{"num_hidden_layers": 17, "hidden_size": 320, "n_experts": 48, "experts_per_token": 4, "d_expert": 80, "d_shared_expert": 192, "hidden_act": "gelu", "moe_layers": [0, 1, 2, 3, 4, 5, 6, 7, 8, 9, 10, 11, 12, 13, 14, 15, 16], "router_score": "softmax", "normalize_top_k": true, "routed_scale": 1.0, "balance_loss": 0.00107, "balance_bias": true, "router_bias": true, "shared_expert_gate": true, "init_std_router": 0.0089, "lr_router": 0.000519, "vocab_size": 8192, "norm": "rmsnorm", "norm_eps": 1e-05, "tie_word_embeddings": false, "optimizer": "adamw", "learning_rate": 0.000711, "beta1": 0.9, "beta2": 0.95, "max_grad_norm": 1.0, "batch_tokens": [32768, 65536, 98304], "max_seq_len": 256, "train_tokens": 507200000, "max_steps": 7895, "dataset": "wikipedia_en"}
Below are experts of layer 5 (counted from 0) of a mixture-of-experts language model. Rows are named router (the router's row for the expert), up (a neuron's input weights, with its number) and show model dimensions 256-319. Each number is 128 + 32 x the weight over its row's rms, rounded and kept within 0 to 255.
Before each expert's rows: a language model's description of what the expert responds to. This comes from a sample of Wikipedia text that the model never trained on.

# expert 37
Quotes and pronouns. Pronouns, auxiliaries and function words in quoted speech, song titles and narration, such as I after an open quote, my, you, did, 't.
router [157 156 114 145 106 141 146  79 128  68 161 110 179 109 126  86 163 139  94 126 146 110 132 159  92 149  80 100  91  99 193 147 142 150 100 191 141 118 103 178 139 163 145 127 143 131 183  92 144 102 101 149  49 138 117 121 173 118 119 117 186 120 118  77]
up0 [121 129 143 110 159 126 132 169 137 159 122 112 105 156 125 107 101 139 140  94 101 154 138 157 105 108 160  85 113 136 155 147 107  87 129 140 111 145 129 169  67  74 160 146 154 164 146 137 129 101  91 134 115  88 134 159 164 112 162 130  99 121 115 113]
up1 [155 171  84 165 129 131 140 147 104  97 145 161  43 100 144 189 189 133 137 112 135 143 136 173  87  73 160 105  84 107 114 149 155 147 125  82 134 157 110  88 114  60 119 117 147 145 132 131 175 125 129  96 121  72 102 163 111 117 162 131 121 127 134 103]
up2 [139 137 157  97 117  87 118 134 140 156 112 150 210 133 126  96  30 133 127 117  96  79 147 169 122 139 157 169 127  71 113  85 100 147 114 107 134 119 164  89 139  83  95 154 169 148 189 160 163 122 104 117 114 100 108 158 155 192 182 165 141 119  80 112]
up3 [131 100 145 130 114 179 103 149 121 141 183 162 104 121 106  73 161 135 144 138 153  90  86 207  99 116 125  85 153 131 155 129  88 163 102 113  84 155 100 132 100 111 199 113  78  81 129  70 151 147 157  91 113  82 114 133 105 119 133 139  92 120  61 111]
up4 [103 103 109 113 117 150  63 116 116 138 104 119 159 141 171 111 149 118  89  46 193 176 101 145 161 146 128 110 148 102  99  99 114 119 116 223 136  86 208 138 206 137 134  79 114 106 134 199 163 104 126 109 122 133 140 162 176 132 137 122  92 106 121  64]
up5 [105 160 186 128 101 144 129 140 131  90 129 126 166 167 146 117 145 119 191 129 136 160 133 203 103 173 116 109  73 104 172 172 148 127 201 112 114 161 152 131 171 100 137 148 125  99 120 112 157  92 127 118  85 144 103 136 136 203 126  88 122 129 119  99]
up6 [136 178 167  93 109 100  89 213 136 119  98  66 125 158 115 156 121 128 160 117 135  90  81 187 106 155  94 197 115 112 180 186 177 103 127 129  96 164 118 124 100 161 148  87 109  71 172 141 161  89 119 104 114 115 137 135 155 110 152 130 138 106 124 105]
up7 [130 102  91 147 126 139  89 143  97 141 104 137 134 129  84 107 107 125  86 104 140 119 170 193 149 127 157 148 134  93 119 110 107 135 108 177 100 134 137  98 141 159 146 104 132  99 104 128 124 110 155 137  66 119  93 129  72 105 131 133  74 130 179 106]
up8 [103  83 129 109 135 111 117 121 108 144 144 100 171 138 148 135 138 140  90 126 119 139  80 163 123  83 109 149 114  90 166 140 121 105 134 138 137  68  88 109 155  67 150 117 133 120 137  92 207  72 144  71 131 150 216 152 156 132 142 148 101  74 139  83]
up9 [143 176  86 155  98 108 119 127  80 133 121 121 127  60 130 189 115 157 177 115  77 122 134 172 139 143 138 117 110  86 119 143  59 106 187 159 132 130  85 154 126 120  83 157 104 113 152  54 135 115 177  99  80 118  73 245 138 188 126 134 210 128  69 145]
up10 [ 75   0 105 107  81 167 128 120 203 100 108 135  88 172 130 156 113 144 165  37 127 139 117 182 140 130 126 108  79  48 127 158 134 109 112 142  73 116 108 109 118 157 165 134 141 165  88 147 128 171 102 122  73 144 141 119 127 129 112 117 111 174 151 112]
up11 [122 115 142 128 111 105 181 105 169 120 179 151 138 132 166 255 167  90 159  79 156 141 126 170  89 133 111  98 160 147 138 112 133 192 115 160 136 165 167 163 144 103 128  94  92 151  90 135 169 152 166 114 132  98 141 109 125 188 142 132 120 101 139 142]
up12 [128 144 166 167  98  87  99 134 116 122 151 138 138  90 110  76 126 135 125 177 108  81 155 140 113 156 140 128 145 175  94  68  78 131 120 123 108  57 142 137 158 107 109  93 125 149 141 140 114  98  98 172 107 117 189 192 153 120 141 131 100 103 154 141]
up13 [151 107 156 149  92  59 226 138 129  93 187 150 190  94 133 114 149 166  59  73 141  60 129 159 130  98 139   0 167 115 122  85  79 166 141 122 121  70 122 103 136 117 132 169 108 122 151 137 150 109 155 111 172 102 110 188 164 116 139 150 135 121  88 113]
up14 [178 215 131 132  62  79  93 110 127 146 166 142 113  63  82 180 138 106 191  87 118 133  83 136  93 123 119 152 122 121 149 178 157 148 155 117  57  84 109 189 110  94 153 168 146 106 153 106 206 129 172 136 106 135 109 138 132 104 115  99 180  99 112 107]
up15 [158 144 121 108  57 149 116 130 140 120 156 111 119 156 140 189  72 143 143 139 122 163 113 175  80 146 129  63 123 136 127 118 132 145 168 131 124 138 134 109 175 147 102 143 127  87 152  72 154 184  12  85 126 142 104 133  90 218 143 103 134 123  79 113]
up16 [112 188  99  97 106  84 108  97 133 123 146  96 164 136 190 134 147 128 137 139 151  81 153 162  98 126 125  95 136 158 117  74 124 161 118 117 132  66  98 183 154 137 138 108 136 118 103 146 123 151 155 104 103 133  97 186 135  66 104 169 185  73 136 185]
up17 [125 133  85  36 129 112 116 132 158  81  99  96 144 137 130  74 149 125  96  85 141  69  91 149 133  81 142  53 120 121 155 196 165 131 139 165 180 105 107 160 101  97 137 121 111 130 111 120 104 124 128 158 125 121 167 128 122 193 126 159 142 102  90 186]
up18 [161 177 135  93 137 144  94 116 151 170 127 141 142 165 105 103 103 139 189  83 199 126 141 203 164 100 157 122 147  90 123  84  73 120 138 120  99  84  81 116 122 140 158 146 132 112 172 136 156 122  83 140 104 171 124 139 136 154   6 105 149 120  78 114]
up19 [ 80 138 178 146 160 124 124 130 114 169 179  89  94 125 114 173 144  81 159 104 179 104 113  92 120 132 108 157 143 134 140 133 117 177 112 147 112 118  90 132 165 183 150 134  85 112 122 117 136 127 120 118  94 151 130 121 185  52 113 108 161 102  79 194]
up20 [111 187 129 133 101 130 116 134  86 147 103 102 127 119 167 125 121 134 133 101 122 153 108 148 255 134 157 175 153 112 115 163 143  89 133 117  79 143 152  89 136 187 134 154  95 158 176 143 134 143 132  33  99 144 126 186 140  84 141 162 184 144 126 114]
up21 [129  98 136 148 126 118 118 156 138 170 148 174 156 145 144  96 150 115 149 132 134 106 190 123  48 192 132 129 101 124 183 100 152 178 145 108  96 182 136 158 127 122 144 116  50 107 159 176 173 178 135 160 102 103 127 199 179 128  96 163 101 155 100  99]
up22 [ 99 151 155  94 125 108 114 155 144 113 147 123 154 115  55 109  87 130 101  98 113 106 145 192 153 138 140 136  71 120  95 127 108 148 118 118 137  95 163 109 163  86 135 166 117 132 124 135 155 123 133  92 105 157 193 147 147 149 145 120 131 160 128 112]
up23 [116 119  95 133 151  99 114 121 148 168 157 174 149  97 108 157 172 123 131 119 105 157 132 145 113  72 137  94 255 136 112 155 137 157 170  54 108 148  77 104 131 120 133 105 125 120 156 155 139 163 123 138 153 129 174 123 133 246  84 162 130 103 100 109]
up24 [108 142 128 121 145 112 118 179 139 159 146  91 112 147  43 133  81 144 136  97 116  93 163 185 108  94 161 129 119 105 154 166  97 121 133 125 125  94 130 157 100 119  89  97 126 108 131  86 113  93 132 168 104  88 106 194  88 153 137  84 148 151 109 109]
up25 [101 117 164 154  99 100 128 126 119 105 115 101 128 138 129 114 163 112 164  92 132 119 128 193 101 134 138 161  94 108 115 156 153 158 168  92  82 135 194 182 102 116 116 174 133  93 117 143 152 135  86 111  96  92 129 108 137 145 154 112  99 190 124 144]
up26 [130 125 121  87 181 144  96  78  80 189 124 119 142 108 122 155  88 146 153  64  84 131  74 120 136  80 196  67 145 126 155 123 146 120 109 116 126 172 102 123 191 115  79 172 151 171  79 160 150 111 101 156 104 121 154 145  92 179 121 116  85  83  55  58]
up27 [113  84 127 157  72  25 127 136 116 176 141 134 131 181 127 139 131 124  90 102  97  80  81 174 148 139 183 101 106 155 151 113 141 130  83 141 164 110 107 129 139 102 149 131 137 132 126  85 108 169 173 102 133 142 180 164  74 158 131 122 142 103 131  88]
up28 [131 156 115  99 189  96 118 126 159 107 132 116 113 122 104 160  88 136 109  96 118 111 151 189 134 104  62 115 126 137 169 123 144 137  97 139 135 104 141 148 140 116  97 183 161 116 155 126 133 109 112  94 127 118  85 139 136 126 164 139 144 103  79 168]
up29 [ 96 117 113  98  95  44 142 129 152 114 124 107  99 182 181 149 139 119 117 163 159 109 142 166 121 112 121 132 108  88  91 140 133 129 119 132  90 106 124 150 131 122 121 105 148 117 124 160 110 100  53 108 149 165 140 164 180 161 126 106  88 123 163 114]
up30 [174 181 188 113  85 141 146 123 127 127 113 127 113  94 151 123 155 134 135  77 105 153 129 132 122 150 136  93 116 110 153 132 129 160  86 164 148 119 163 131 142 128 138 132 169 132 151 155 183 135 140 166 138  72 139 167 136 164  82 140 175 138 110  63]
up31 [114  83 133 136 133 157 100 146 120 104 122 124 109 179 130 106 113 153  62 105  66 122 170 178 130  99 126 145  68 191 109 100 134 110  96 123 122 129 208 124 159  76 124 134 136 140 111 123 108 147 117  91 157 159 127 113 181 124 173 143 130 120 128 153]
up32 [ 64  89 144 114 142 115  81 161 144 100 135 108 136 120 110  85 118 122 124 109 137 102 134 133 116 155  72 128 121 199 140  65 150  98 158 129 179  42  94 151 127 121  97 106 114 164 125 103 131  84 138  85 116 186 144 119 114 108 124 138 104  90 131 155]
up33 [141  96 100 126 126 106 132  98 152 139 122  89  96 146 117 153 116 123 135 104 110 100 143 185  92 141 152 171 110  49 161 141 164 116  91 127 111 120 124 156 184 122 123  91 124 104 124 121 169  71 184 171 134 145 112 184 131 111 120 117 132 123 119 128]
up34 [102 125 143 127 159 113 149 138 135  80  94 121 122 124 123 107 112 140 122 113  93 120 194 255  96 101 158 131 180  94 100 131 119 199 102 120 113 141 159 142  71 129  83 181 160 128 131 151 167  99 155 164 158 167 149 155  87 156 124  89 125 153 140 119]
up35 [131  89 135 129 130  69 120 125 115 111 142 147 149 171 143  75 157  95  65 126 116  54 120 127 180 153 171 116 104 140 132  81  86 122 138 154 109 100 135 122 127 118  98  96  85 156 188 141 116 110 192  99 109 164 122 166 102 150 173 135  84  94  84 108]
up36 [ 95  66 123 165 149 143  85 109 122 150 179  90  88 141 129 100 124  94 131 113 136 138 110 182 124 146 115  62 191  99 148 121 163 131 127 167 107 125 134 173 114 103 140 180 170 120  94 173 173 148 140 171 106 116  95 101 160  89  94  74 159 110  95 157]
up37 [143 171  99 153 141  93 134 181 132  83 123 121 164  86 102 149  85 117 114  76 118 130 164 153 169 154 125  81  71 168 133 155 173 142  79 180 104 192  76 168 101 159 168 120 100  78 143 106 203  91 146 166 112 161  71 176  61 147 135 121 146 127  88 123]
up38 [114 132 123  82  82 129 106 107 125 122  93 122  91 214 140 113 138 123 138 108 109  78 231 153 126 105 166 110 137  59  84 163 151 155 163 148 125 111 105 162 165 118 149 141 196 115 138 135 144 122 109 112 105 111 149 134 120 176 244  93 162 150 130 110]
up39 [106 100 113 123  88 124  77 128 102 156 116 113 103 148 153 147  82 131 138 167 117  84 134 131 116 123 133  41 154 119 119 131  68  92 151 111 107 145 103 121  96 137 151 141  76 178 111 123 170 137 116 124 117  83  88 146 127 113 138 140 118 132 107 104]
up40 [129 112 122 128 174 103 140 139 185  95  93  53  88 166 120 140 112  57 152 111 133 169 114 154 136  62 166 154 129 106  83 158  85 117 138 121 109 136 115 111 149 141 156 167 119 157 130 143 136 140  63 111 138 164 156 131 139  70 152  71 137 112  95 158]
up41 [119 188 138 128 150  95 143 154 132  68  92 118 136 177 131 124 154  97 134 107 119  95 138 183 114  96 145  93 141 163 148 105 146 125  96 118 131  50 131 181 149 142 126 145 125 105 123 161 161 116 129 130 139 144  84 125 159 124 113 106 147 161  83 132]
up42 [174 153 120 131 120 153 145 165 137  97 163  96 161 126  88 117 115 136 189 104 191  84  81 120 109 156 142 131 160  95 127 149 127 119 160 119 104 154  95  93  82  91 124 118 100 105 146 112 164 132 123 174 135  96 148 173 165  98 160 168 107  83 132  84]
up43 [139 121 119 100 110 172 111 107 129 130 221 144 120 185 144 158 154 111 150 102 120 152 127 163 115 157 150 164 127 127 142 141 168 135 142 162 140 170 123 141 113 132 122 154  93 111 153 110 126 121  94 104 113  92 115 200  44 137 127 146 123 109  99 134]
up44 [125 118 214 150 146 111 119 109 168 135 116 113 183 129 127  92  65 169  95 115  91 126 124 148 110 126 116 129 169 108 125  61 143 128 168 132 134 216 134 112 112 156  91 134  86 110 174 130 176 188 156 140 141 148 117 111 138 131 152 153 154 161  81 121]
up45 [141  92 149 141 153  84 106 103 135  57 166 141 146  82 152 126 128 116 117 136 125 118 152 129 171 114 140  57  92  59 130  81 147 191 109 108 141 169 122 132 162 130 117 136 155 132 134 176 170 144  88  88  96 147  90 158  96 169 141 111 172 149 131 145]
up46 [106 160 174  73 121 142 101 150  94 106  98 178 137  96 155 146 123 128 131 110 116 152  68 148  85 138 101 126 122 161  83 101 165 105 119 136 131 133 145  98 163  79  72 121  84  31 165 106 171 127 165  76 159 125  45 175 126 159 148 120 111 153 128 111]
up47 [169 119  93 124 106  75 174 169 148 116 197 165 181  72 130 130 125 136 124 147 143  73 158 147 113 163  67 107  80 138 132  43 121  66 103 103 105  89 147 177  83 119 175 105  97 132 176 166 158 117 135  77 139 115 138 181 131 133 138 162 156 124 126 104]
up48 [156 185 101 135 132 174  83 127 158 120 131 101 138 138  95  96 102 164 155 113 121 114  95 142 117 175 147  78 129 192 142 110 113 163 119 187 134 110 157 137 137  82 131 174 120 100 133  84 168 137  98 156 146 173 115 142 115 162 162 102 117 138 133 109]
up49 [101  91 101  59 143 118 179 121 127  94 156  99 132 113 158 117 137 131  79 108 184 134 120 144  89 132 104 150  90 179 108 116 139 102 103 156 125  96  92 174 147 137 102 110 114 111 122 133 119 128 125 142  96 109 158 188 104  95 149 129 179 103 145 152]
up50 [157 138 101 114  80  74 150 152 155 108 192 167 124  80  89 107  96  96 154  29 121 230 103  87  77 111 131 124 154 125 146 161 138 175 111 139  69 139 152  48  96  99 177 143 169 133 137  90 167 147 161 135 118 128  94 149 122 116 151  91  75 125  68  74]
up51 [103  92 143 138 148 180 125 116 157  82 147  74 115 147 130 184 126 172 180  80 140 142  90 148 131 135 103 101 159  93 104 151  83 187 120  83  76 171 173  96 139  54  85 119 152 112 128  87 108 139  92 137 136 133 174 109 191 123 159  69 138 124  73 151]
up52 [133 121 138  89  79 177 179 121 143 112 103 107 146 138 170 104 145 107 123  99 192 126 146 122  94 113 120  91 141 115 131 100  78 150 132  99  82 156 165  39 143 121 162 127 101   7  94  98 144  71 161 126  83 131 137 161  93 112 121 114 116 121 170 148]
up53 [ 71 143 137 126 155  79 102 154 139 169 152 129  99 122 145 172 123  94 113 105 100 131 111 123 141  94 140 119 105 131 131  51 128 112 139 162 167 174 103 157  98 106 115 135 122 155 105 176 160 108 166 149  95 164 161 134 177  67 144 144 117 142 193 134]
up54 [137 196 108 155 114 185 127 136 129 149 161 111  90 120  94 134 129 161 122  96 117 160  82 107 121 141 128 116 147 110 158  69 237 113 118 193 108  96 106 195  80  87 136 128 173 137 140  70 189 110 142  90  83  99  52 130 120 107 166 104 129 145 152  89]
up55 [152 202 154 133 127  86 115 125 140  63 132 144 171 134  99 164  76 111  97 112 143  88 131  96 174  92 112 123  95 118 143  93  40 169 151 105 109  67 130 130 171  84 159 143 183 143 126 177 169 175 120 161  97 125  87 140 100 190  84 142 138 164 121 172]
up56 [ 90 150  61 146 142  97  98 144 118 133 151  91 118 168  75 173  91 194 165 125 110  97  39 154  82  95 178 129  84 105 119 120 120 138 108 125  75  88 101 108  77 116 114  98 154 139 150 143 196 109 172 165 146  95 157 122 104 143  78 127  87 248  63  90]
up57 [132 162 156 117 121  90 138 105 145 144 149 114 140 158  65 120   8 173 117 113  88 122  87 159 255 106  87 138 111 130 141 127 120 142 108 156 163 167 101  98  58 165 137 134 142 120 112 162  91 183 118 184  71 141 180 164 141 110 147 125 134 154 196 119]
up58 [141 109 102 116 138 140 129 142 101  64  87 154 145 104 122 161 120  87 133  95 122 142 122 161 135  83 164 128 174 117 125 157 120 175  87 120 126 121  88 156  95 195 144 128  95 154  53 119 150 134 149 126 124 119 158 136 125 145 152 145 140 132  90 101]
up59 [148   7  37 155 128 124 113 125 102 110 119 131 119  87 216 117  94 120 121 119 118 150  61 134 132 190 142  92 134  71 115 115 118 131 126 144 139  92  68 117 119  99 118 159 171 116 146 127 149 133 117 150 176 129 139 168 125 119 127 109 104 129 150 124]
up60 [129 104 164 149  94 145  80 122 146  93 135 100  88 157 145 125 138 101 128 115  98 136 117 126 123  99 104  82 106  95 134 135 125  99 110 166 122  87 143 148 116 110 147 101  70  80 168 149 144 137 112 176 108 108 100 152 113 132 169 155 104  92 114  90]
up61 [123 135 104 146 104  97 132  85 124 158 137 114 122  71 142 119 182 126 144 152 105 140 151 107  93 109  78 128 125 115 158 100 140 111 151 149 123 206  65 120  97 133 103 114 127 157 152 119 106 113 146 128  94 142 124 178  95 129 113 163 159 113 193 139]
up62 [172 142 111 140 133  83 103 152 107 104 113 120 155  81  85 250 119 124 153  77 111  90 170 139 100  98  93  86 130  99 142  97 193 114 127 132 131 129 178 178  89  83 148 108 109 145 131 123 179 144  98 121 143 104 129 123 151 171 158 140 127 121  85 129]
up63 [141 108  90 129 122  79 110 102 132 174 125 114 144 140  95 123 139 115 170  86 102 142 119  45 108 128  76 116 109 163 153 116 141 157 152 124 156 116 109 155 138 189 118 130 107 116  98 105 109 121 119 154  97 123 117 143 169 112  98 116  53  85  97 144]
up64 [134  92  97 113  94 177 101 138 117 149 112  54 144 131 164 125 142 140 142 108 166 141 172 198 110 146 157  77 146  96 105 111 134 198 112 126 154 131 100 108 153 142 125  97 163  88 124 121 137 183 171 136  94 108 177 124 173 109 151 102 134 124 116 125]
up65 [128 108 140 162  99 142 100 134 126 163 105  99 140 211  91 161 128 135  99 143 133 175 102 100 158 146 114 107 146 153 176 182 121 163 135 145 159 115 134  47 184 156  95 158 129 165 158 111 163 135 149  74 149 148 126 173 126 119 174 123 134 143 138 133]
up66 [108 137 171 131  90 115 111 128 114 152 162 134 120 105 183 141 109 121 123 144 135  66 136 174 122 132 142 112 115 146 139  83 217 146 110  91 154  61 125 157  87  87  88  95  91 138 179 131 113 127 182  87 156 117 112 179 151  77 125 126 115 131  81 151]
up67 [141 162 135 215 143 149  97 121 148 129 205 190 110  71 127 123 120 155 114 116 156 116 149 128 101 145 116 137 142 109 180 109  77 132 140 161 115  96 137 122 128 102 176  85  87 118 147 137 100 117  97 255 122 134 107  89 137 125 132  84 166  97 155 154]
up68 [123 175 113   0 145 147 165 156  45 107 152 123 117 125 118 118 151 111 122 124 186 168 107 155 117  71 103 118  90  96 219 183 165 144 163  69 131 137  97 102 100 123 172 160 102 104 135 142 169 128 141 116  83 151 122 166 105  92  81 136  65 116 107 149]
up69 [155 190 108 117 112 121 168  92 200 118  90 116 131 152  52 160 169  86 100 124  83  82 144 120 105  98 163 125 141  67 151 102 111 172 149 136 143 168 161 103 132 109 151 157  94 117 164  89 145 141 111 124 149 125 112 183 117 105 131 117 102  68 100 115]
up70 [ 72 114 112 152 151  74 149 123 109  92 148 180 137 156 143 113 134 115 131 106 157  80  95 136  94  99 108 125 153 119 133  53 175  82 101 123  91 154 137 168 109 114 161 121  71 160 148 130 140 125 123 165 132 107 130 152 130 172 147 139 113 145 103 123]
up71 [154 136 159 144  91  95 125 135 151 156 201 142 169 167 118 154 180 127 155 151 255 120 107 140 134 137 151 128 108 124 204 147  88 127 192 116 154 165 113 106 103 131 147 148 100 113 170 151 148 107 151 135 113 113 152 145 140 140 132 115 119 137 108  91]
up72 [133 142 180  94 140 121 134 141 111 103 115 124 155 148 109  77 178 150 102 141 157 136 107 153 123 112  99 146  84 113  73 158 174 113  93 130 127  70 190 115 105 162  78 124 116 150 134 143 110 130  97  83 117 144 155 146 201 102 174 130 145 111 150 144]
up73 [109  79 110 121 131 181 130 112 116 146 147  99 110 164 136 146  65  91  49  91 121  73  74 144 127 124 128 126 149 147 134 103 136 141 118 147 119  77  64 123 186 128 115 140 156 147 103  83 143 147 110 136 100 176 198 110 184 171 140 102 122 164 178 140]
up74 [100 192 121  90 131 114 117 114 158 127 149 127 119 247  59 150 122 125 139 108 106  50 153 187 124 134 145 113 112  65 171  92  94 131 160 155 104 164 132 120  88 142  96 134  55 113 194 105 186 134 152 119 104  98 124 181  98 135 125 154 106  71 114 146]
up75 [ 96  76 164  99 149 129 125 132 169 161 175 103 122 123  84 182 212 155  60 129 127 136 134 119  94 128 124 147 130 144 172 155 169 103 160 140  99 198 131 124 115 170 138 106 103 108  64 155 147  55 102 117  99 127 123 179 104 142  74  69 155 159 124 115]
up76 [145 200  98 139 132 109 113  84 210  78 114  79 110  90 106 125 101 116 184 121 103 121 116 138 103 121 148  61 134  96 154 128 126 142 148 139  93  87 110 126  94 114 105 128 163 114 175 124 166 125 116 131  63 131 113 173 103 156 150  83 146 202 106 157]
up77 [ 65 125 180  60  81 177 104 116 103 103  47 131 142  93 125  54  73  94 128  67 103 145  79 110 153 108 153  82 112 129  91 112 120  71  90 158 119 124  60  75 143 158 150 148 177  80 110 118 129 118 124  89 124 154 130 123 127 122 135 108 112 111 153 112]
up78 [  0 154 129 155  85 111 154 114 105 151 104 121 190 131 103 145  85 159 102 153 139 140 142 204 150 163 138 132 101 127 100 118 139 133 114 140 152 121 255 107 132 165 130 173 111 107 117 139 152 140 127 194 106 120 151 145 111 131 143 133 117 174 123 140]
up79 [142 122 103 148 118 142 129 125  95  87  68 133 110 130 152 115  93  97 167  99 111  81 120 154 131 104 127  85 116  73 143 110 136 168 126  87 116 139  98 109 150 117 174 161 142  80 101 129 113  23 195 121 223 151 115 129 142 113 160 126 110 106  49  90]